Below are experts of layer 3 (counted from 0) of a mixture-of-experts language model. Rows are named router (the router's row for the expert), up (a neuron's input weights, with its number), down (a neuron's output weights, with its number) and show model dimensions 192-383. Each number is 500 + 25 x the weight over its row's rms, rounded and kept within 0 to 999. Numbers have three digits each.
Before each expert's rows: "comes before" lists some tokens at least twice as common just after its tokens as in all text; "mostly gets" lists some tokens that are sent to it at least half of the time. This comes from a sample of Wikipedia text that the model never trained on. Tokens count by the router's weight.

# expert 16
comes before: " the", " of", " and", "'s", " who", " his"
mostly gets: "ous", " son", " father", " village", " old", " brother"
router:539504500530486505475476489492522515513475496488483468516504511539475464492518474477480503459464502514505536478534471553477499536537534507504549501545519486481490540518527493493503466529498470489527502469507471498497528469512497506534507507491500513490485505452544545478499488515459538486492505524475512520519473517499453477475576491509468525462470488486497495530565504489546482499500519490512488531483517514551487503553518489527537485556489509510517484484491499512477443486509533454483507507485535532468490485529544480535514535503442484515530563518463519489499512509516473504
up1:478497538514511501521487570532517546476486470515484544456517467489499511511539524538492480498481502494519490530430522500494488465474493513493481492472459508482487495467513507450435513488549490480457508505510515531525520545514561554496546489462503512521507539567495519505498493484485489465509490471513520516528495513511473479495497479492462512484544477537494467532512482538488463507484520462522529519492478508487489497496520493548493475489488520534508493493504520527520496516494478507480469486551477522488497490542479496501529491560505503474545483486525481507487507524428506475
down1:442492507485474447477511503513528534432490557485503513495498502515528485520477501455483512474535496492544491545518498482440446469483480461514472520489473490517494459483491466491489536496481526484468504486479538478495490482503475507522495464470453501439462475459509523445528510558513501508471564486513495496515533514515495471499510480524511501523544489540476499491452505522489447557531490484498502491520510531476492514518523504527506433510514480486509524462479504489469499553476535543459514509501518508484498529490503505467521537537543475477499473527471511468511486515505519502
up2:528462486533519504502496466508534494496538468490485459492484487580500455497501513522480493523464517509458484512525550518501486526472482562531490494537489492538526507494476540489500506504520481547493545560440549528453505519448459506523479479510483525541487477494498490459516507520525510498479512538507467497491498493527460498504497506533535492490491512496520490452520495490538467489512467486522539502502514505542473500498504519501519507533492477492485481511519517534448476527466531507497544513487505521539485520519505513534527471497507553531505484492520482486531485510566466481
down2:459491474493483493498547490470514486508474500442493455506485493509496468493462504507492511543515507511512509486491446489521498479456453478476490484505568505513489482505514515538448520457506477491507554501458519453492519529506485480532538515515505481489494519487471441466510524553483514507499467490492498507503494501493505457508475542487527488511524461486491480476510521526491524536470476522479463499515491513495518551492478512486490502529477495459478484526501507521511502472562472513454484478505522521551502481466459505501495507468504507528475477495546493537493502523518508519
up3:492481514535509508492477480514484510487492522519495485498449542453473529501485525514514523501459493481517512506459485475476515522531554528535516526491537472457492487507517477493526500490552522483464505477477490531442491498457502499524556491473484516540512515505442506544487508475487513502572480489549495503542565522533567507506542538510469462532445497500523454500510500429498501502510525464488522534477536540517480498530485475463472510526487509477530485519492490489501508529513466481512523444503479494530519479487491521444488512533495547490546450502461489499502494506485493510
down3:522562489494463485457502513490506547465479571521534506536504520490470536489489461532527535487489486476533482544495495489508491500512526444524527506485496510491497495491458487496491469524515497504494489541471512488500474508474533503486548478510504499520521500485501459472501484490494537492480501532528514494540513499526516478503489514527475494471470513533489556501531507520502477481504479493514504504485468476519488490516491489520478502532471519503482487499511532495495507531488512519537505466509457543486534517471509520469503517491506458523427493479480514496527528503510527473
up4:521521496501509526478501521468424481511537518499553504508485489478531489460493523489472551487531487463522504513449503497513520496448482466488501500456505489507491502523482481456475492519535528488504472505533518501554519535522478504508514493490526526480481491528476463513491525468478515479506513511482499498459529494480486495489467455475520535452530470512519502513512555491486546492516468505519474475528476497518495510536467573482469466477512506463542536481543513504507524491502538450495491485503519464492530516514475516513503508514524507485456533482511501557525476483503508465
down4:518523500514468469497501525511489470429511523503477462483534517492490536513506520529499498446455496473548513534461481520509457521497489551473479494507473527507540477480504506497535546484487498505493496483511512457499503540540475480503506475471522519457483484557472501501551474480515528499496521511519489498495503483474529504533461491511485497476493448538477553501467500489529501528506484484515474510537484536500477524489510486530497465500502500532513486503529530517505499501479522501489498495493502504473518458545449493517532528490513515456523531490519466506477482544509508523
up5:509485479542468503529534509501520530506501482495537497514518495477508536491439481475502487494503519511515518519519466493533499495451506547503488497531519517469502491481515497485453535487478484488528510449480515482490514520505499533480552501493515489457550470484491498500503468523544522462469521476498481471497520519487466497485559517537490490531533511494545550487534494480532534495442455571526530528501498509515527508486502503526538504449507513505439483485484479466503517503514487529515505495543471500525489473509527516524464542464469478525496499485533498460514492518459494537
down5:538492444499460488516494510483498499485484491485522524531514485494490536506474522498500481441555497485464525487490507529523514480468481503459494491538498490483550530525500504478506528525495474452505530499508518488542526516487496501504461496539479495543535479483455488500480520518527504474503501532497496485494497495453501490437569536476518530521493535463516516567481531486542518460500500540489486520519513472535510518481489490534523485554480510492455505473493503476507520483511490479509499499501503496552494490461503477510507521479474499489498532485495484517492484467522488528
up6:488534475531475509496503489518523496509511504510484493525484501518472485465479506457512486507475464485443500519497486502498515512501500484521481466472496483542506534455501522507513472485524475533444478470524491462524529515503500487435534526515539455510518519513506516526522516552480511514482520525505513522513484479516533524531521548494478507486478500465504520521519503458508508500483481492501493452485511482478487552473477488571533511479525511474483478505540500488536476481548488478486503450512429486474487509498481596508511494518505493507529528521460480470501530474440515524
down6:499537480513498524497491483502513508514479494509495521493503508517464423520561487490525482497492521489494500506476464507486503571505487463477501505531517551534523480499541520540517468535535509488528514519471513480439475511527517458461533480502486462487484517502546490459459503495471534490546506499511503506516489513468500478490524517490471496488493490453489501487504514521522524541553505492499498527482542503501503520502517489470524495528486499539512482512481530483461492509445529510495463462481524489472477540499482517502481503485485454502489521499501490516517523496493446506
up7:483486493509506510507546498546510447512491464529531529503545520494498549518459516507514515541496540487493500511493486504515475506519460518500485482515489526494505546486501494445491532492523479492476470549505515523530524519482501524532514491510467476503527505510466464535548479473491533499495455469511523503505479515485489551498501511496493505557508501506563527512548481460488519495452462540437549510538508456513451462462525506509483522502520517504464505493505522522521489501461496529525546519505451497494492460491526464521452568514505528493505509518568510512534520505541510547
down7:502519513474514492480469522526516487495477494495552530525525518492452529486512494521494474503526531542542479519490501472540483458488474480482497507545456544457540489484492482506469514499526488462496499508528477527533506491503469490520504496524455461499512528506485487483493531483496517464533491478503528500509527511509476528494569510476542512488538519494516490504508512500494503522496520523457477490490544490492470490503498489533509516504424509469465523497510508445482508492518482487524508460507466501514543467484488471500490514484488516557533523537454513506504480476515512549
up8:486527490508501481459523533503497524509495510544472519512508492486485450502535530531481506488452511480471517475519555471489517492522485553524501478454475472495503455477444492572535480505499520511489526481477498524470488475502473510508441504503512515515502454479504522502489523497539541557482523479523500481523477542523495520518520515524516521513478495473460476491516443496533483464530480488528476516527481486488520508451500515486474520456510503521519494474538538500521498529479499486512484504548543484483507492485505478479539487490550500484502463477523547495485519489489499487
down8:478532457478479491520507516462473466527507536519493471448471474459457494485560500465466499482568502517485506506533492516465526460466496467533544515506519467477471495447515557540543491476525494480486493518512481464476483513519514500502531494483486494540509562461509501449503508525529466493510494492526476520506496547521501496508518513502559525495513517450493523463537470456512499507537449503485499497496492471474483485499539483481511461518476530535506504499516508474507479500528502502476512518494509504491490514468499502500474483445529488470473509468473515500464498506491507519
up9:518488523490477500466484507504489509477480471506470518513548467483494472510504501484529499491511529560501478490509486481507485492510478493526511528518480519511518477484479559506495506453517477591486479496468539482459471544522493468467548535469463472511535538457497459518526502513471522515523505489458488518485471498512530510493514506478553496523491498523500498490509477521507481477493484505470490502468491501504460462498483496543497509451508470482491494482486498483508500463505494476504543481547471536505500538461484532522505495474490519487480499492488460498524460541504506546
down9:464491497540478503472536456478537517523472477511464502494527516477492472531518514463499492470462502508496488495491480500501479498514476472522540498539515562493486479519504523520488449499500555512521480525507499517460465507490530475476478508504510477504481486509554477468465465480485522483548482497522505520515485556516513485464506553487521488510459485484480500485524514513515510523520501503471496508503591517503452510540547500473501471517502518500517474495482484459484508525477544482499506467497512518472484503525521460534496525464491497523525491499509494510507520499514483514
up10:507522482504520481502470524511480515531500495483463458449525484545508459501498504523500450489493531500522498522508470501536491502508489516526494495520518471496528514506523470510456525462526535499538496504444509515504535521535505533507529517530490502466493518462497496501513528469478531480471523495527498527516527514465479456495475477481485522508508522497495478472509492515476466517531531505523515492491489520531524471539475481502509486500536540510445444500478486531540468515494477493461466454508467486526493496503472513442525454548528497492524495535484470508496500499545504493
down10:511478510470521455509502501498500502503529513515493510491498495502476479491528515523479488491520502477473529464460490504482479505466501510514506501520475505468508469496454551495466505520510474444470503505506502468500536541502495446525495525523533514537490433488478507452491514500504513506504520491485522507526532506527499497479532493473465503509475481515556455531514502470500508491492527530480487497523502490511497527514495515505471487501512505513511508466505525494480480468488498519470532519489486530535521474493512480519494536449452510474469513556493470522505479496539489501
up11:510509459519502501459470542469507490532467499524459505490503539512501460483503489469518510491500511523500501475498490526473493489538505486497485480480489497509502503478483500493499512482486471556424483436526478467459501508503508488448486511445518482534514495509497491502548536524484515517494478476473491541496509504468529551510524496455510519493518530484504532525511491520529495477485478514524495499488459496473467473464497514548478518470511514484483487503506486492487464506535477477530499452492509491510525505493469560525497502482520480453489491530464491508538505477474494529
down11:512515497511503498493501471481506506490464500543485509474501513505468443525521475450538486475460512473471475482485467507449496501507500475497485456543495533504526464499523509540542468537478575511499503512520490521436495504500542490468469484477493467483474537509552481462481479484464527482537487480516531515476488557474496477468523499509505471488474490435488518506488507506536503509570473508511485480529518517494470516506516497477524477513512540539539507514477487489461461531476538495493499491477514501463492539521504474540490504492499457508500498528454484491516521468529458521
up12:469528545487524503528520510482486493480531516497517467493460480494520485490506486504484550514522504542466518527503480485472493503464517512432465511484462527490456515482495481506560490535470535491465504487490490492502516495452445503545490489546542536461508453475509486490503466500537540505524462515483472488489521490506524467453484486489509496492558477524497521512507572501474506492490518533474483526505483484480538493505440518471502483524492534500516521523480494503496513523538466503535518517481443509480494457465508537491498497472480480482484505510539510550482519470467475533
down12:504513502494479487492493535502521490504515516472507480458515531449470505482487520539491506497475501482468528499466484467485496513450491498507472478494492527532527523505539502523511476523499515479489518468457494473512496500513495460495475479506487530493517526498485484523448486518501516483480491532469483477525486503462548497470478444471496514510502516511494531492468495524463536528479513499565456448522470538474485486483446557477516531459500512506484507489502513492527469504499541470541501502484479527501489514512486449481488485488469520476483500521518537503495524469478498460
up13:477489526532512498497525513505475503489464460509496532502528447512466479547529519512504519462484451493498465518507495492488455486520478481471492517516513482500495513488460489495514500504543484553501530514490497470480500517536520545517517451521485504496481500470455488451511466462488497520453542510481490449527510475504444504472514519525494503483479494501487501512518513532485476498558522489505521504488529461523505523452472478463527485460499523459464496515473525537515490500468496480509544476533484508485498518493503539474497533474521483503488493471500446483480520543502489504
down13:533486461490550450534524490504508501495507494464486487480496508562529463502546518492497513478471457487494499505505513548468497498502539425462540519466456515502493476504521534493506503467527473509499462490498540472497516466485558516480508481475494481498499518451493499512556475475508538486510490501516478506520481553478504492441492493507480519494463481529530475517521490511459498506519480475548530513472521467493504477485495480519522530520485496511499485472513530477499485482489523507500540477495491492475516514477551518495479485477483426480503553508492477492483465489535481459
up14:483497505506513530503552493521518461508494495474493518500503457497496468527468500503519526518536493561485516490493505483445527533487524518505489499491498472451491528504461518542551538537504526516534535542453505508477472497468509524497531467532514503526479489462476495491501506521482538508519511484474494502474484510464524487548521436469528507493458460460480492514502511484493541522545493499481495498508465490499480507557489474468486483508503512494493503462462486517488507534500513526432440458516488551507497529500499557497474500472534514472488478496493508494521504472493511466
down14:528518490527511473517535511486512472473503493492507495530487513495459467534523528513532502494530484501450513485502506503459462469501465487494505503524490517485494497497469553470544488562503528498484485481523456500506516521484527490531493510513447555545531538488517514497500452526547507504532498498510510523503527473491551482505513495456524534532516495461454527495524509482505523486524513511472456534489513489473485518523539487486488480487513524572478499500500470498520498476467501496519482529515504484487501503494495572495512541429536514470531517486450515496450489471495516530
up15:499481478504534524508465498518505494508530505521478503465476495510476533512493493484526468493504503487513528470488495497512486496466538505458478512518509470481493515485512506446525533502500498514422493434507492522544529499525478507505520468548484490454543478497467486510490488490487526486494499527472527501507508496493500480463500489450563463500532491533470497496492483503504558507529469527460492474505533460523534484511503481481504480489558517466509549495509445494507504485498532502486459503502482504495463541497508569542474504479494519500522486495483481496541489504465546529
down15:533518470458512517480468579497506476481545485525505526439516547517473499506514489485513513457533514439472559533510505494508499484492507487534521485525491529525518486515507510489520477517513533472498513501486524548526491504521477539504508500498465536525518433535492537496445533505517524499470525490478519555530544453521496505465496522477499503522487484547473509517504500476492507493464539509517468490535493461508530520494503498476478507480501495510540528470481483466476487485534552528459510511513477530509474473500540516469478500458463501495448504491487498477479483504514472528
up16:493501511488460557521528527466477483497491502501468492524474508479542489527525519520460507495503439495510534455492492502508494495436506493516512498481531530531501555526496499473450509478476533509527532492494494533484512514482535510464466524521520486487490516470489460510507471528484518542509490533450500492507510480485481480493485456491513508481498477498480527515499468520488489489543490536500496503492469506504507494485496505480486498522478502461518535498477520520518498471515536463531475507511462488528519565542493474451528476507491489519497496552483494520528488492542502511
down16:499456508528522490500540463479520493443489497484480477540474496542473453528469500499483480489508497464492512495492497498478500490446477508498506494484519538461526525505500495534505511475472528524545517500514483500483446489500500465493515530514534497447502513472489471480523500466517549499490524504459479484469454486488502469459505500535496484504502487492513477534507531526526486520494489487521503516499500541522537521503551504521458479487496506489495508506512523511489492518503532488540487550499535459480531511531475529544483495526504564535490506484496482461485460477508546488
up17:467512484514467551487488489477482493506513481507479529505501563490530544506485502523460507523518435510435517498468464512486546529527475510546510514508503546532463485460505477485521497540502489529489498536472531500553495530505499531474515537502578494537486508500477490492534490512533513482467483526531496494494490516464519470531484524479466493517478479504537532498512500444463471524524503497527489472527475466516509531489496474488499479464512512485524500494543480460502504489535524492548541501561456479496482507473569500499556478528553494496526500503454482539524504507493467449
down17:483511529474502536482507483486499528502521503482476502527503499528495483479491516499522504514518505502490540488502477523540525518548500491522482540478490545535513518529496439511493522482504476478541465500468471520491494514521560485506548489514515471501466527481478490495484515510495509535522542480457523515563533523488428442437495479515500509541481483531511530511528535499482495536494540502527462457490451473495545525535540469460513540549488468480457504548483505453501486463503519519519516483500513525527490535517512489506516450504482540494520511495492474500515530526516472469